{"n_layer": 12, "d_model": 160, "n_experts": 32, "experts_per_token": 2, "d_expert": 96, "d_shared_expert": 0, "activation": "geglu", "moe_layers": [0, 1, 2, 3, 4, 5, 6, 7, 8, 9, 10, 11], "router_score": "softmax", "normalize_top_k": false, "routed_scale": 1.0, "balance_loss": 0.0198, "balance_bias": false, "router_bias": true, "init_std_router": 0.0133, "lr_router": 0.000736, "vocab_size": 2048, "norm": "layernorm", "norm_eps": 1e-06, "tie_embeddings": "early", "optimizer": "soap_variant", "lr": 0.00843, "beta1": 0.95, "beta2": 0.99, "grad_clip": 1.0, "batch_tokens": 131072, "seq_len": 512, "train_tokens": 463000000, "steps": 3533, "dataset": "wikipedia_en"}
Below are experts of layer 6 (counted from 0) of a mixture-of-experts language model. Rows are named gate (a neuron's input weights, with its number), up (a neuron's input weights, with its number) and show model dimensions 0-159. Each number is 500 + 25 x the weight over its row's rms, rounded and kept within 0 to 999. Numbers have three digits each.
Before each expert's rows: "gets" lists some tokens that make up at least twice as much of what it gets as of all text. This comes from a sample of Wikipedia text that the model never trained on. Tokens count by the router's weight.

# expert 10
gets: ".\n\n", " |\n", "\n", "\n\n", ".", " to"
gate0:529511482492473476550497506503484503534461463522515470500545514488503502502498508532484468482510506512484485499526475437474478486544545509529515496475487536510506469506516453502467544446492538506514490512510519511468504493456496472494494473519506469517523501470491500465489460479478499478479490495540502480525501497470462423519504454527508517499517548477481502522502519492476525539534506545476468485524477491475482523547514478533536498470473515510482435467484494506496500511537520
up0:527507516518488510562493537461469499520529549482506494501504513465492472475486493541462512515440493494471476462509506466507510490452497505463458509513519505507486566485501488551480510514507491490481500561536471538540521481515517490455514483519495521487483482513515522514540536487474486511469497554478495482535496528513497484470527491501500551530509533512529494490500476486499496504496520477496489489479530536512498493509447524500474508500527488503446476514528481469458543544509538
gate1:476463486499498501470551489475449562507456519501523537522512471463543482485498517480499466530484510505516535491498520503518499519481444488495521504464470494506473479448488516535474503501518511462480475482512549493488518484513499485483512516504516505515454481505547532468561475517498513496535525516513526479489508466543517512527476473498449509529487515500481526498545528492519494524521503489520536518506466509526489479506531503537513465516409492523497471535501500518506503499478527
up1:450546455470487507509485527484496489483485525521490496490554523500505508480505535500477476481515501524492461458531486467435462486492495496513525528500523526484488502520507536518526570488526545517525497516490492495496496492509437485457502481595452475522519524508511509510499488507553502478465474504504489495517465467544510485547524479475480484501514515489471509516495521513477517481495508458514487491442491470480516536516488468528506497475506501512527501525510503495492503509540465
gate2:454485550483476507527533477523446550486474487496492493487482508490497522472488526500462540470496495486497508487506471513432491521525469521460529492520485524524475479530469482510456510471506469469543526498460535508472508494508503517496461487488493538531544500556495479454516503503510492511490475463523522519473462487517510482537512545515484500493539436497510501472542556479519526529516500534521534486519506466475489498502493456537511522481487486513490494492504545511504497490501526
up2:498490482460512508482510496521521497494519471518574493473547509482459539493525535481534452501514499528520497502518472491567520503496525491465493464499512484497514515548452491487524497520531494481466514471482501508494469500484472475547435533536513493484503468482526476465492520432502494483464539507506477547552506558487520504473510497502492479525482483457470555494502462495471523509530482509531520501482512484519496513525522496489485486484504498494468507463498522530523499502488479
gate3:521465526516503506518467498504535518526486468519520519486471450502464472440523553532482495498469519503466548505509543485502515521490512505505492524545500500533477500542486524505533477539469516512496467533547474493476521477495522503468501504458489457501502534480552496460471489507508505518508483501499494480490498501493495531513479525496501512458468488461502522486518515464488498522431506488480481502480520533531472507506527525510519498510456488488518462515481504497529420512548455
up3:464517537503530486465469485507514499499509518513491516534484524527465471467506537513528532489500495533490497466431526451529537523524516499507490529455548500481498459471485515540489499532470490541510516438511522546526542512473491486499527500492512493451526477469506503486516505505436489497454521467470508502533504541458465475474522490516514486469517468510517504500522489488504507512455497478528517507514555499503474499527521496465522515508456509476514512489476508533508539492500527
gate4:447494531479491497492547494501468507497532513515509488486522512530483455511503499484522515508464496485538516484497529498534479486512518494525534526522498543512505461439499522449477448483490491453520481481554494478514492507491488479489499524540483493493523529537496503495514454510477479488458490483495479527506462485427464490472491564496494497507485515535517474507497535494478558534489478492482499517501476494482505561498516481525509541496485480465484497507502559460523449499499500
up4:517508500465511482492493458504501508519512494489506497505515521484501507572450563471509526519486461500493494502508505504525478478495526563457519474519486467517513520496524525469485492471490490518521539488529521543484483478498475483579506502510477496501471582450455495499462511513512488538490556504531505475484482489418509512510511499512513507478494515497498495507494524508487530481500487500490495497533481471515493555503468477475516495502480511495527478492497542521504456513486450
gate5:518505461519460525471514515523507472488485496533502507494485515498491521556523490496464521557497495480510483493482530485494470493453471528517465525504486516536490512460520588552521517461522446500512487516501523521495482445500527507499481451518469511522490506526500492503507508516497503531486536546506539494521505446549500481508501511517501516540522527485498506514513534520535512498535439506487487477469546521511506490478500512512490528479446488477455488508478483520456486484496493
up5:531512468518510509501486509520489490517521472529433527532487571465490486474515484504519501487471511474492523485525479478535486479458544477492466516507558501499514493454485494495499495500500473476491490503486465534448474532463510524488468521475504472474484494463483494497536515507460480537499524523488454509518562528538519508522540538471466466518476444542522519490482500510510490514485502539545489517525540497521484516537500508505512513488528520446498502498476531505520495481519505

# expert 1
gets: " was", " is", " were", " are", " has", " had"
gate0:510515528489495499491503474517468500507488503498491516449488481473479508519519523482486537497530505493497518496503519467467454462433486504499501519494499504495480520525475529478508502528483561466539493457502492473507489513526495468519523532502470509501467516527504486491468473511488475477529514479498486506538415515448502456491463512493465502522495465510471505484473463511510493524524519481457478528525471475499483509470507564528510502453506540430491503509476510473562520502486514
up0:471533494498453552503522513531504494474526471495535486520507508493477505472456517502484530501513500525524477538498510477453482466526501516491498477472473561504518530465520501516484490510487492465527494506487488475463495480483514520520475565507504496525562494519511514518474482513512532451507479513546509492483536470509532469501537503513479486501465553490521536513529535511486494468511462452458460501458514506525512482533484509489513483498563500553490473484532472509518523522516509
gate1:486551558504496523488542494548499462428498476529493449516525502501502506507480510476485489484473495509488490456545492521502493485464501466510499482544514507478535523500497481452511479512512508481536507465488506498468490490523513480474481522490575463433478520492495557464483489486533509503421475563504482509489524482506469515492506475504535480513501521515444505500494513514499505540491480494481508507474526524507474455530511497480493530494498491511483491529516478488511497524507506
up1:531501533511482501500489515481508487526490505521511506526492475523542512506516483500512455488465539460496518536514471528495463496544523528525532491519454513502508508485475469500541524506513463465477526517487493533407495465493498492484477493487484507489479514495474520499512511505469513505473501525474485526495488492492484495506498479475479493466427470482524503478532499455469508482502513533508556500445505551486478536527472507514542481485505463569493476474509515534521538500487465
gate2:491497457517481529472486513496524503520491517486512447503502521519538516479491455471481466491466534470529531585501524508518492530506489519503526487493488534536473469507498478469495510457504510460508511522506493485511477483499526550484464499494452496479488495496498526525544476498494476564479513469471481519513498485505488492500552507508485505503492452507446494519516504529504514485524481508469506523520508502514460527568521490506509553518543467484455509508455518483482466449481500
up2:489500549518494531466506472472485473497537520539530502493457506482528527561532462520529510463501485478502538519462502479464530471478485477478483495539515506500470511481476501487540535554510460528503515502490518505526491530501460449497543493511510516506507512502464464511464505512526519529479487449506546486494520498507495539510515516521515543507472487516514472463465493454519492478506501560504472510480473506514463514472519524499500477501481505508566511469481494509451514504460505
gate3:497497534502534491494522509509508501476466493513545548471477538498507472530500493544532465532506499468491484507500495518511453535487509459467471487522490508510500496478474516531469438541508457494485513512477523465480452509526508497528511533457540554481532472506518473540511507495536480511461494493466492523502456516505464509474496478484540500528533523523488492525519546497503456485491509540518525492487487561506506524544476500495537517521468481515484537492500493525489499440507499
up3:510463492484519510475484441510448482469524504515475500473502480492517546518480490515502535562468468527511495525459529507487510514517508523555485497510512497489479505545497498510535488489518532503518523503485470481510512489550514502460464516470549466518492512472551495513505512490490519493511531470469506485460528463507524505470513548484485543488491468581453469499545491512460523505482497483531530528504509534508495502501497535498478489508509521520470473530506487469498522547474518
gate4:503482520519530478495508531485463524509510544519418511515545508495494525460477479518504508493518532503508510518493531510503519494473487479547543451550487436490514474512517543490481512488484514480454486487481523497497508506490507489514482546484477508482479505473478499458556536486483486487522502498523517555506502468487496516538539523506508469479526511447496479474537472511516559516514497480453455507548474528500511506477491454526520498468529520486499484516482513497518489530505520
up4:462475551522479524554487532469488501507490495477511543489501492484483519488513510492517537497458540475498524517506475495494507515509456490560486534528519510478524502520524513469516504531528465466496493507473448525508484509491493484505531468508523502480540480506475457462455500506505539475493499461466455498517516504477526479433479490480475470498530501540540484469503524453457470497499501525523503490533530511494476514497529503530472546517511484529531520530508485505437520487516520
gate5:510477509464509498485522497520523500473459549507566550524510493558482504500492493525478525461520537476511469466500512497565464497479490477482485485499487518481493497472472492533499495508501541499545486489522509494492517479505466473529492558489499535545506500508546490480505443499452515512510512477541480508500504473482473483439517515482492508512512501469502514521487470477521495502513496513439489505545493524491479463483511539489519504505450546482494485454498505548500545515489479
up5:442475484506490480519522514526509461508508505561475481489517484493508500497527493471548488509519513533498446500509493469523491478503501469522477560452525502475536509426486514480540557496504456529509543494479460525476504515490504450468489548486488475470490470508503465519514496518524508466526519511489484519493507491506473526522524506460484524495523514516496536482463521508502518519464522529477486525518550529492508492502495515492469469496496567514539496503515511483541512497543495

# expert 20
gets: " b", " m", " f", " v", "–", " h"
gate0:521498520498490510554472477498564534504490485515441495470519534520477493493488478490533491491431549516483514526502488514478508473478490533505522512505523501492464447462518476487494533497501502471459541472488457497513438515522507526545506517532506514519520482512497489487495502508522526505469510510462512505542486483540472489482495469476489522462475475482480479478524470482566452513503499529514512472476471511550473466492483489528497496487494501482534474447462487510492505489467503
up0:539551522482490505510500468538492482456498470460515512501462477562506507471528487518496501472468554496473472510507504479500510519442517491511505468485522485477475445521482486501537483477483469508491484541508501475475503509548505456504506522530491525532457549485522544533461516500544515478498504492469568514519527484434490509547499500509487503479494463505515470513495514475499527528492486525498513479488491494505479487501455496535508513487504470463546494492541512498474490470509491
gate1:548517508521507485544517550454517518526519451501502494453506496479485470514536480513498490430471534491508522499478549497472485513497475516482499536510510519506474506512441486499472491489493505491540495524449516532526446566472458528469522471521504536533533515522496501498476498502498504505506480509521502486488495513519492472492473490485488506540513476534524503492487524535500476491452495520532526463538456490493532470527484490488541511529508475502474506500460521488512511474562500
up1:448526503498475521486499517545480469521470510458502502474504481505484573485476517490488489468508503496499519444502506504507484513499491426506515524486489483539556452527567495484501473465516452473477500472469501546525518512487468499500491497483507530548486513488493525558546508489485560472508501498507505532509535493465489497496484472467480477504531528527502496499513509537503524479503498489512482518472502522501511469511514546489547477469480520524531505515519498460486473533504525
gate2:509496506485530507513478490473492515489488502481472525516538493474502528455520450502490500526526477476470529505491479519519509538487504476515483498464497518517446475566502473498487497506503495507517515483545523508506506481465505508517483483516509498539500498567480455486498502486487501507500413521482471473540458521512473507462482533504497565444488532521480482468473527510461484499506491478511503487521519512486514511456563539498502542515535460516553505544487505494485490490499494
up2:466441464507491470493513493479536472520496503493510509506496507461534538498470497493493526494490518507442488473501501509504459516508519499521467499490507464479478511504489514483526490558481495489521514520492514508512462514454492494539498495541488508477480537514479467457425495504529468554562531487525495504516500524468501486522486525518524466493565507540465527475507518489514463500527469503521478524534497529504491508508521479515510543546456514469508474532511519483545480522529500
gate3:511514535466483482489476508499456507494501516506486516492464498523455513449477484465502521478514534482512486529483492515447485507482533519496541543553518494501498510488494531471526502516460549489500507502516497573442524479493514480510493510468524516494501507473471526542516480448497514514504507521510534496502498507530455499480496489533486513528513484523498503534498492503557481458474470516463480496543493451503476457504561517545479504462552487538520512490484473507469510520492490
up3:505495516481536517503513510516495509566493502540536492493489535494478446489476496461484446493508486481468530509513530480508530486522480553510481487525517518546512491519490540480479496500460474542524472456518454443514492504494479507509536494512520486488466490519514486495511483510498496508478447523493518457471527468532517522498481468489471513415486510506521512536506535455511499487504511494500501471506442521508523476495438492467488514506488476509507538496498487475453470525506486
gate4:457446511503521527498500524516520507469507498523519498472488523512520547505479480547509518512479554530494521484459494481478499502511515494476453510513478501512495474493468557457505503498499476488487512542481499507525536460459488514507521489485486509500489460513488471542474520514489496439472497471490500548463521451521438491503500450452478519489498490503482501483530538479467510483443531536504552500477504532450498490498507471472510519495526546485497487495515479526473507514462507
up4:463499476569465482532504530485514460437518518525501512523551483519540534476507548457480491452468461506486439432491541518520516482479501489467511515460522498509483548486479516530516547512473492489527456515521506521536512502507519512495492550514489478516496528504454495502502505494525551502513496498500476494526513523456461519495490496448499504502511488496512523461481479496479508505505476508500486535492526501502463495517480514494463503537539490498465523485487498486532481504478512
gate5:447496538546485493487439513526513474522525516492452495523517540501485500494534501529499483460486520476492482472492492498486521521496510493503475485469499502449508499520504543457496494477508497490495520458522506569504465424470525488504500521528499475528496518484484498496502487476525554474517481489479506491518483492531474494490553500443484547484450494521510492527467503514504510491520526492522482475493536494467501513525532549492482487479546519549468461521505533491488494480486456
up5:485559513532483493482500485532503518509474478533507501497515490496513484510499523489483497505547462499512535509525507537505455494508535522517516517500517528494484562495545508489504507522525499504464518510471446462514495459483473494496528517529463501466487498471516531488479528517482485478500528492502533499451535489486430457470500498475476492485489448500514488485498513506469514530528512535486508470530514524535465453521471511559529454496482496527527549485461484516481469531454507

# expert 27
gets: " he", " He", " it", " that", " which", " It"
gate0:496474484484535517498494454521483541511501490513490456542565496441504498491500485497496490521496435488497490509468512494517483490506483519475506546538528521515520470500533501466503526477519476508515517502511530522520497460509528494461505500492469497489484489486510529466512535496474508496509531516531494483508504566501478507473523518540513494539487529456475412515478533503464426488494499523505481467519487503462492483544498499499509493517474518485525494485451475510468514468486455
up0:471488494486500490496513532490526500476518500499467494522468497456491476538537464516471520535551503548505523473455498487531523514508535529464495452494476476448523495512511546481497486489504501504498494539506470515495478523533543465463484518461520457488536501513495535526486555494497522496513534537485494526453527508526469444485503531502527475522546465488502503505492539487499541524497463518479514487515477491562485511466497521458508526500508507494531525528508471520516500527510530
gate1:520565489480525515514468491521445485493500517467510501461442507489467517517482483484513523557527525543499496489485483518483502477502545537517491504478517519542480512507470467470545532510487476472496487520497481505498479534491500512518499488531462528456477521508506522541480568497544485475544522495522499463541492512461509439505489504495497501493527520492505493485466505510496520508525500482542500488532546476512491542477492470512528525492507505549517515531478523508493456452492487
up1:498495490526543501480516478485496504481465548475498491478526503508426477508505485473461527517482499522508527484506500477502509534490524542523494457505477493505501453541501477489518534531491537492499494496504530505530510515517479498547508509465467516457506495533511508433492533509507484510515515505493453497510499452519497488514497482488459494488457520475502510486511560484480509512559509486533524492500481548432488489438525499482495513472478546500547524507514492506482475500549540
gate2:501521470494470446506455471491484523511490480503514466516527532482500465492524498477544507498506466552496477517497471517478472498484493499510470482477476493548492541493493479513520481523490479535517444515501505492478467507493545541509494522495529445492459508535478481480521522517477448522521511501491568530490549511477500539487505502453486456471509482536494467527466487494486499486478537509485540526505487462532481516511506489500483501520536495494471468523488493427540493522499489
up2:477468511489512478510480477527458517487533542521481469490489483563481503525512492489497500436511502495481511490503470472533542488496502499478505458465451456464475498521541506511495461529481485506495474510505516502507433472450505477545472471512501527528492511487447543499495500509497470489533520531501523507553480525478494491554488507482490503514495527501525543470486486498533535513486445505490493512527521492538472529503467535474484510461483501484494485494481531516483506556488521
gate3:468478504541473493493542509497521486461484518453462455452485503477511534463509540463501479469532480529516521496522526501559522506522486494466520505504508487532482519504491554479517549490472519534484512473504520536477490485515428536510502501461558527527508479469521483481533484464500517548489502472499480486501544530479480499532523454496475477500486482449510537492503492507510506511478531503543530540476504521501495526522492514493469514517518463500493525504477507515470497510527506
up3:519537512470535503532503482512469528480449492492473494505489497526498474531491500486535476501504469463506502459503504522530493527528476511513477475488495507504471463463495492517492484554560507473451530486543514438500518465533515491477527482494540495521489525464536519486519528487477477535457500514463506526509483517439480492542511440458530478517509474476467507476534454481483479452493463486472483473528501489469521506479490493471488494512487492500509497483494494504524488537538516
gate4:489498540519522479479478528552501531504515498528489477529466450479501500449535504468540534515518481490506477499478487539531542456511518499477512471458535525496495535512490493495512500501542467508492524454499530540540439545498516473465451491487506522478443495471486481490481504491511557529510517475527489493454523514484508485467472478473534478492508493449494506475485555498503495537473517515463503487459520517506502530482487535475515489508496501496517515496479507485468514528495519
up4:499551471531452505506501471448510555522512521485456476491534526476520507505500498494484527506478472470494521448531485518537555491513484500520494548494476530485487496492459533562488513465503530479505456476503509509492502484500477546544472517522485517524491450527543521504547486467495489501472515500513505494530521511526463538473522485522492491534504465528479524522513528476511479539503479507502504465521495497472524482489478549503489527517475546516518501492484494478446486512488526
gate5:494476515524532506497517500476474478462486511483465529540513525491473490497479478524491481559514501473520517490516568520494518492561504468536503490477522470532464482479510526500487439531457486491489534516491521507510503505465516506498482508477535478529495474485521479501481480515540527562520516467522473482507499492486512510475532536504499485479475509474537469485425532498494495522483551517544499538473557482501471533543499486524500476470506492524473487476500522532482519506505508
up5:471509483475510508453523487554530539512490524480466470523469511532470492470479497508467461462479485513505512530497504469506492556561465484510497494550514464501513520482537468482482504509508524548500527539538483510513495513526468477494459502533550506494483522542481503474481518516509460488484519522481499524490556485490487495490488461487506505508504523490474470457533459558482505462496501527478487516502456476524514497476471508541501511499473464474515488500520527555496485512484474

# expert 21
gets: " p", " s", " c", " m", " l", " h"
gate0:521477533463524497482531510500499488512526522509436537480505541458496514510447472463539529456468484503518495509531498533512514506510469488481503496528510468526472510512500516515499512466464510507500545510520518515511503523477539471557494484497515473488525488505498471502512446507523540483476472526514532502498462489484495449442509471510535464560475522467457487524489496526504481498514498482501553493490455494516443500484548522493502478529498506486516486504537470508495455497498515
up0:530493526508501513516520496497476523498449485510511538515498461529524517504550555480517508458499479485471481463511462485514511534501489517554524477509503479524489490483531476477474522526469483489530494559521472463501481464511489465503487489494488527503493485452518507496476471492473476482475521514567540534523478520483488546463481538486516473513498564522498454540521516512536453480506543478499508506486501494498486484521541508510533489486478494528507448479503495481507447515513487
gate1:517506459451538531491528545565536436544476490511524521584492521488501453493514473506511479508486523499474527488509478515526494448504532527483519494536495551525492502526457476464504492514512539443470535508509517484482447477540458540499507496509520507519507502534540537496490462527487508484495488464483535496497497488473516494525500495490533511507515467486506504510499478515504476500497502527513497485483524458485485497502531482522480469498510484517467476500490497479502501508490442
up1:512552542546484485483474515521496484446494488478488485480493490515455485438484494502549493467505497468514510517487496483522472512505503467499471532484511538502496489475516505476524471489529487465532513526481455531475513459479529515555448531504517487491498509450503482488525510517500515491496526510491519531516528450494523491518544527507485526460493516520517491488523476503466537527516528484538498547506504501535489509500524483513485537429490520472505487477538504489456498487436495
gate2:484490503514469522522499510497521554519505497463518494531523524475503495503469527499477497449487460536496484517542512487514501476515499506512520479465510498525481538484557510502489530516487523528495484487516536458510503448522498496498544509514537554503508464478510541498475494493560491491511532524502504469446462497558492477529505476456512523489460488470500486540489491513475520501495494509499550476479521490481494464440501490546487514505515470518465544458482530512484499526479449
up2:516504495505491501515503511500534531481519489496496480544485505515534544498502537471523497505523447524534503510493513490526495493510508500528482516494493455508478487471527465517483498485552520506447476508521497487484486480534514522500476502501487556525529464549455507463442550504496512473517537504545472475517497513513566471503454526537497523504552449500504470538546495478503474477495541499513510522498508501467504500456469487483501512521502473510444530500475484456472491479499478
gate3:466473504466516534504545531494511510532434546484493502510511509525520480509527527508448481482509521549473484476499534486472496495526537533512474506535527511499483474481449466507506489480485491480470482480522508501526526517518460481429517497509508501481516487535520480482442477505489507507463496506523482488505544489487488436491452480458528496499508466524550477513498506489511498483506529504502555536515495494538505511488536541485499519480486517509514495508441480545486518523469495
up3:524527493515499499472453462477485457471520480514495474503531484512493466497464503541478513527491508517491514499525519491463549471493494506510531497464551516554534502510456452495514434523536496520542481464481511449497476485524537523520533460541526485484460519497540484445479480513503531491554496525513521500539513501523494497540509505548544515510497464485525496522462479468498494483528478475507487484484494480503512530507486464505518519514487472473470515525489492509479473495504478
gate4:518475502517520503479490462507524496511480464516476543507532509498495506528526496430535506521498488506514503469473539493502545462496501497474499514497504489469497488541496513528479469439504497495495494507449480482493499522502509484560507518520463460523544507516502481535460553514502507537465499482491534500481509464494548475457480487485498494493555540491448523513488466505535484509550515458481501486511493503505526474507519488528452504536490496493508438527507537528514481501496450
up4:540488504493491463486436501504484488474523502496510530464495541524520523526512482492533529495516499475494511481528550515505487468481481498473474511473517557468532496531495491529479486507554500468498505494441501505520487480512499500505500493509461528466476489518495523531474526482501517467495481433521543516498533529533519479511525465510449513491525496511512522454479496526495473477504523531519488503500465516534558505557502495479490493461523500536549482528523467487484524495517443
gate5:496483507491526448517477522507465497496501473448504507492478494546544477456530520483500486504491462552527520484546444534473499547538480498480493477525523461524508527494541496509495534583530474500504489502501519528457498502525488517515549500510482531483503510508505513484499477517513497496471509499508460530483527504552497497482508521510469496463476498502461486516549537505517476508515504477491490432500495535484447473503489521499475481527495476495511480488542509471539526513475493
up5:494521511457478453527482495500510491453489487526492464512502471495473501524461524501513507490470496510489528509513515481480493463487535452506553496524508530452444526489491457517489455510524493522471483513539496519473478463459494528515508529552526511477477512503533491515535535489537521493496508530500481534514496512475529544510510534519512528543534493495517503475499478513458461492470543491448513502507493516494470487507463507513520472452498487503495481523538467543446482487544500

# expert 30
gets: "s", "es", "ers", "a", "ia", "ies"
gate0:495472543532520483508533478514549518446526493508489490524504519508477505516520467519499493505503490528518482505511474504470526491519494504523533502503467538494506473488462502493489513495488519466483505491490488513544491529512515536512556559491489498484486501503469442498460496450483511458520494506492497502508519486519547483498488430543539495503511501510445450547497469518504502495498542492485491496523552502533546488500517516477519499423480521469482503478536524492468528467488537
up0:493506518492491486423504496499530505536481524516527501461492490491511474506491499509527458489477539517505505498455520507461501445503494491485490533548535496553545523454492473487503530461503535506485521496471508507461467492510484503519505488477535502465499454495518524459478454524520471499529501513477492467511489482506487524477474510484504489475500487503490544556474511467529472502559517513508471533505509535514515481486480525492482518482471464503509478551519455491497483523429467
gate1:506514493486524549491545513566550491498477513462501475498526487504433491516500479548518537445494528526534478476497538495478506484470522504534490517491491530539498460508480488473503484575496534501474518514483491469524479515497492528510491512477537502466471519502498492480460502488465534500522483490533498486455481528519475506488485553507520464505509450499483511532488505531503502494497546492477509452472513508493509473529470551512480487519522477524496498489476491500444492483485534
up1:514445491491447476487492509498510514474492484472497467489502494484506533492485518511547482470495487526517551461490501546498481491531482498473459489479535546479458486514481488518496547528520484523538535505502561471479493484499510517473527463531515497518512435521504530516522471501499525517486531533505507509507538492494497473520458525445532499509528500485457502528506465514530486489514512513482479513501507557526478509487526476470515449498510505475530552505503515554461509460484510
gate2:512528504471505472505511475512491474517529448471513540508501474480512488524482534470509491512496506482504526482512465471429484513500518475464476468466480495523489494502510515448522483481521507490484550469477523469492483492507539509491542504541537479513494522516511482480510525470524452485492521490508540495475498499499520529504533541528527506516511450499531480539506478531471464487520473512486494527521499521519532492490470444471480525483517595529489464473543529520511484507496480
up2:577494469492539500509458524462450482532471525485496486473497496513511532489523473474513502498495518502515460562499486513490503455515483519498511513489563519515496497470465477514483519478502489494535563480498484473476506468450507466505471507506493481519516536484456520542520521535489515545512514494486490513450500511460505473529468522533508510521480491513520510467523535493520485489470445544495502534483476482510483539546514466526503490510479486504505510492455482524494503489483455
gate3:495508492469481525505521468491495541541509459490498492506467526532501507482500505507480517495471518481528464476479532448472521411489507477524472517477528466517490491540470547514528499494508511469513531509494506432508511480477511516483489495477517502485513506470531467518498541530490492523539553463506511495480491513494457496548466539467527494527450508468499504530486493509521508518494491520477475520528486528503508541487460527482499491527502499480469494502532578504539488514509477
up3:484516545459540534515568486535492496514524470454498512501489467459458512472488475505525452470507497467517516487532522526444508521464508508499527543509488462460465482468456542514525471503530544488506474486519487552466506529511488513506468498524492507484499531521464502510528516468523523532507469446509484475516486535486469510520529475516487490504523501488489509496510517490540492523491497529491491505474514513548502515522495536519515456551502509521506473457521507533486518490519508
gate4:495515506504501499495483540488526545524489503541447478476507475479461526540493449512503497517486481484505520522507523526473505523492559489548461539495506524475508541517516505507485489463508484545464509451522522514514502485485497520518494484526485472477521443488482481490503522455487469495508457499533553515506467504519498533505517472478539564507486548497514554549490523532482501490487474518501505502502510527502483481510490486492514493494514462515439507521452493462487490463508542
up4:506515454490511507482520542484495530492512478501505556537509502482516536424505548466544549472472519477508498554486490505504523504497473502441496478536500495484504505494484545508516513519460518506490470508526488501523481504503470520514530531525569531516514472445501502472545494498479518513531490505543498507517503491481510474512489469495509472525465506516481464536465449519505495506504484492490502555485508498480449510476485505498476457520508521532550489511502513492477544531491506
gate5:493519469489507474503517504515535506491518495506502514517492518467516501500498494535520525483502492525529463489484500454539506480525451508449513489467462494524450514537518509428505488526520470495526518501492460462529480479496482445499489496484496507491484505507504495480484472461508509537489522471510516507476531490462505484513520531515480477523448448489513473528502528546497468527544505461491496496529545476497550517463502539473474533548504509516493490482540466519514546454538485
up5:506490478489508491550482472547498535524515541486498500447481513516500468520496509549471520508516506473468511469509454510535525459520477468488527526543533460509476480487490552499458570485506520531524541536506532507440489462471490508467513527462482490476529487456520457499526514509500496520471478499497480476488516481508507493473530458544483497509491487494479498500506527470531501504547480484479510468510521500482533482523474462467512501489482508515531492493518511506493492497516562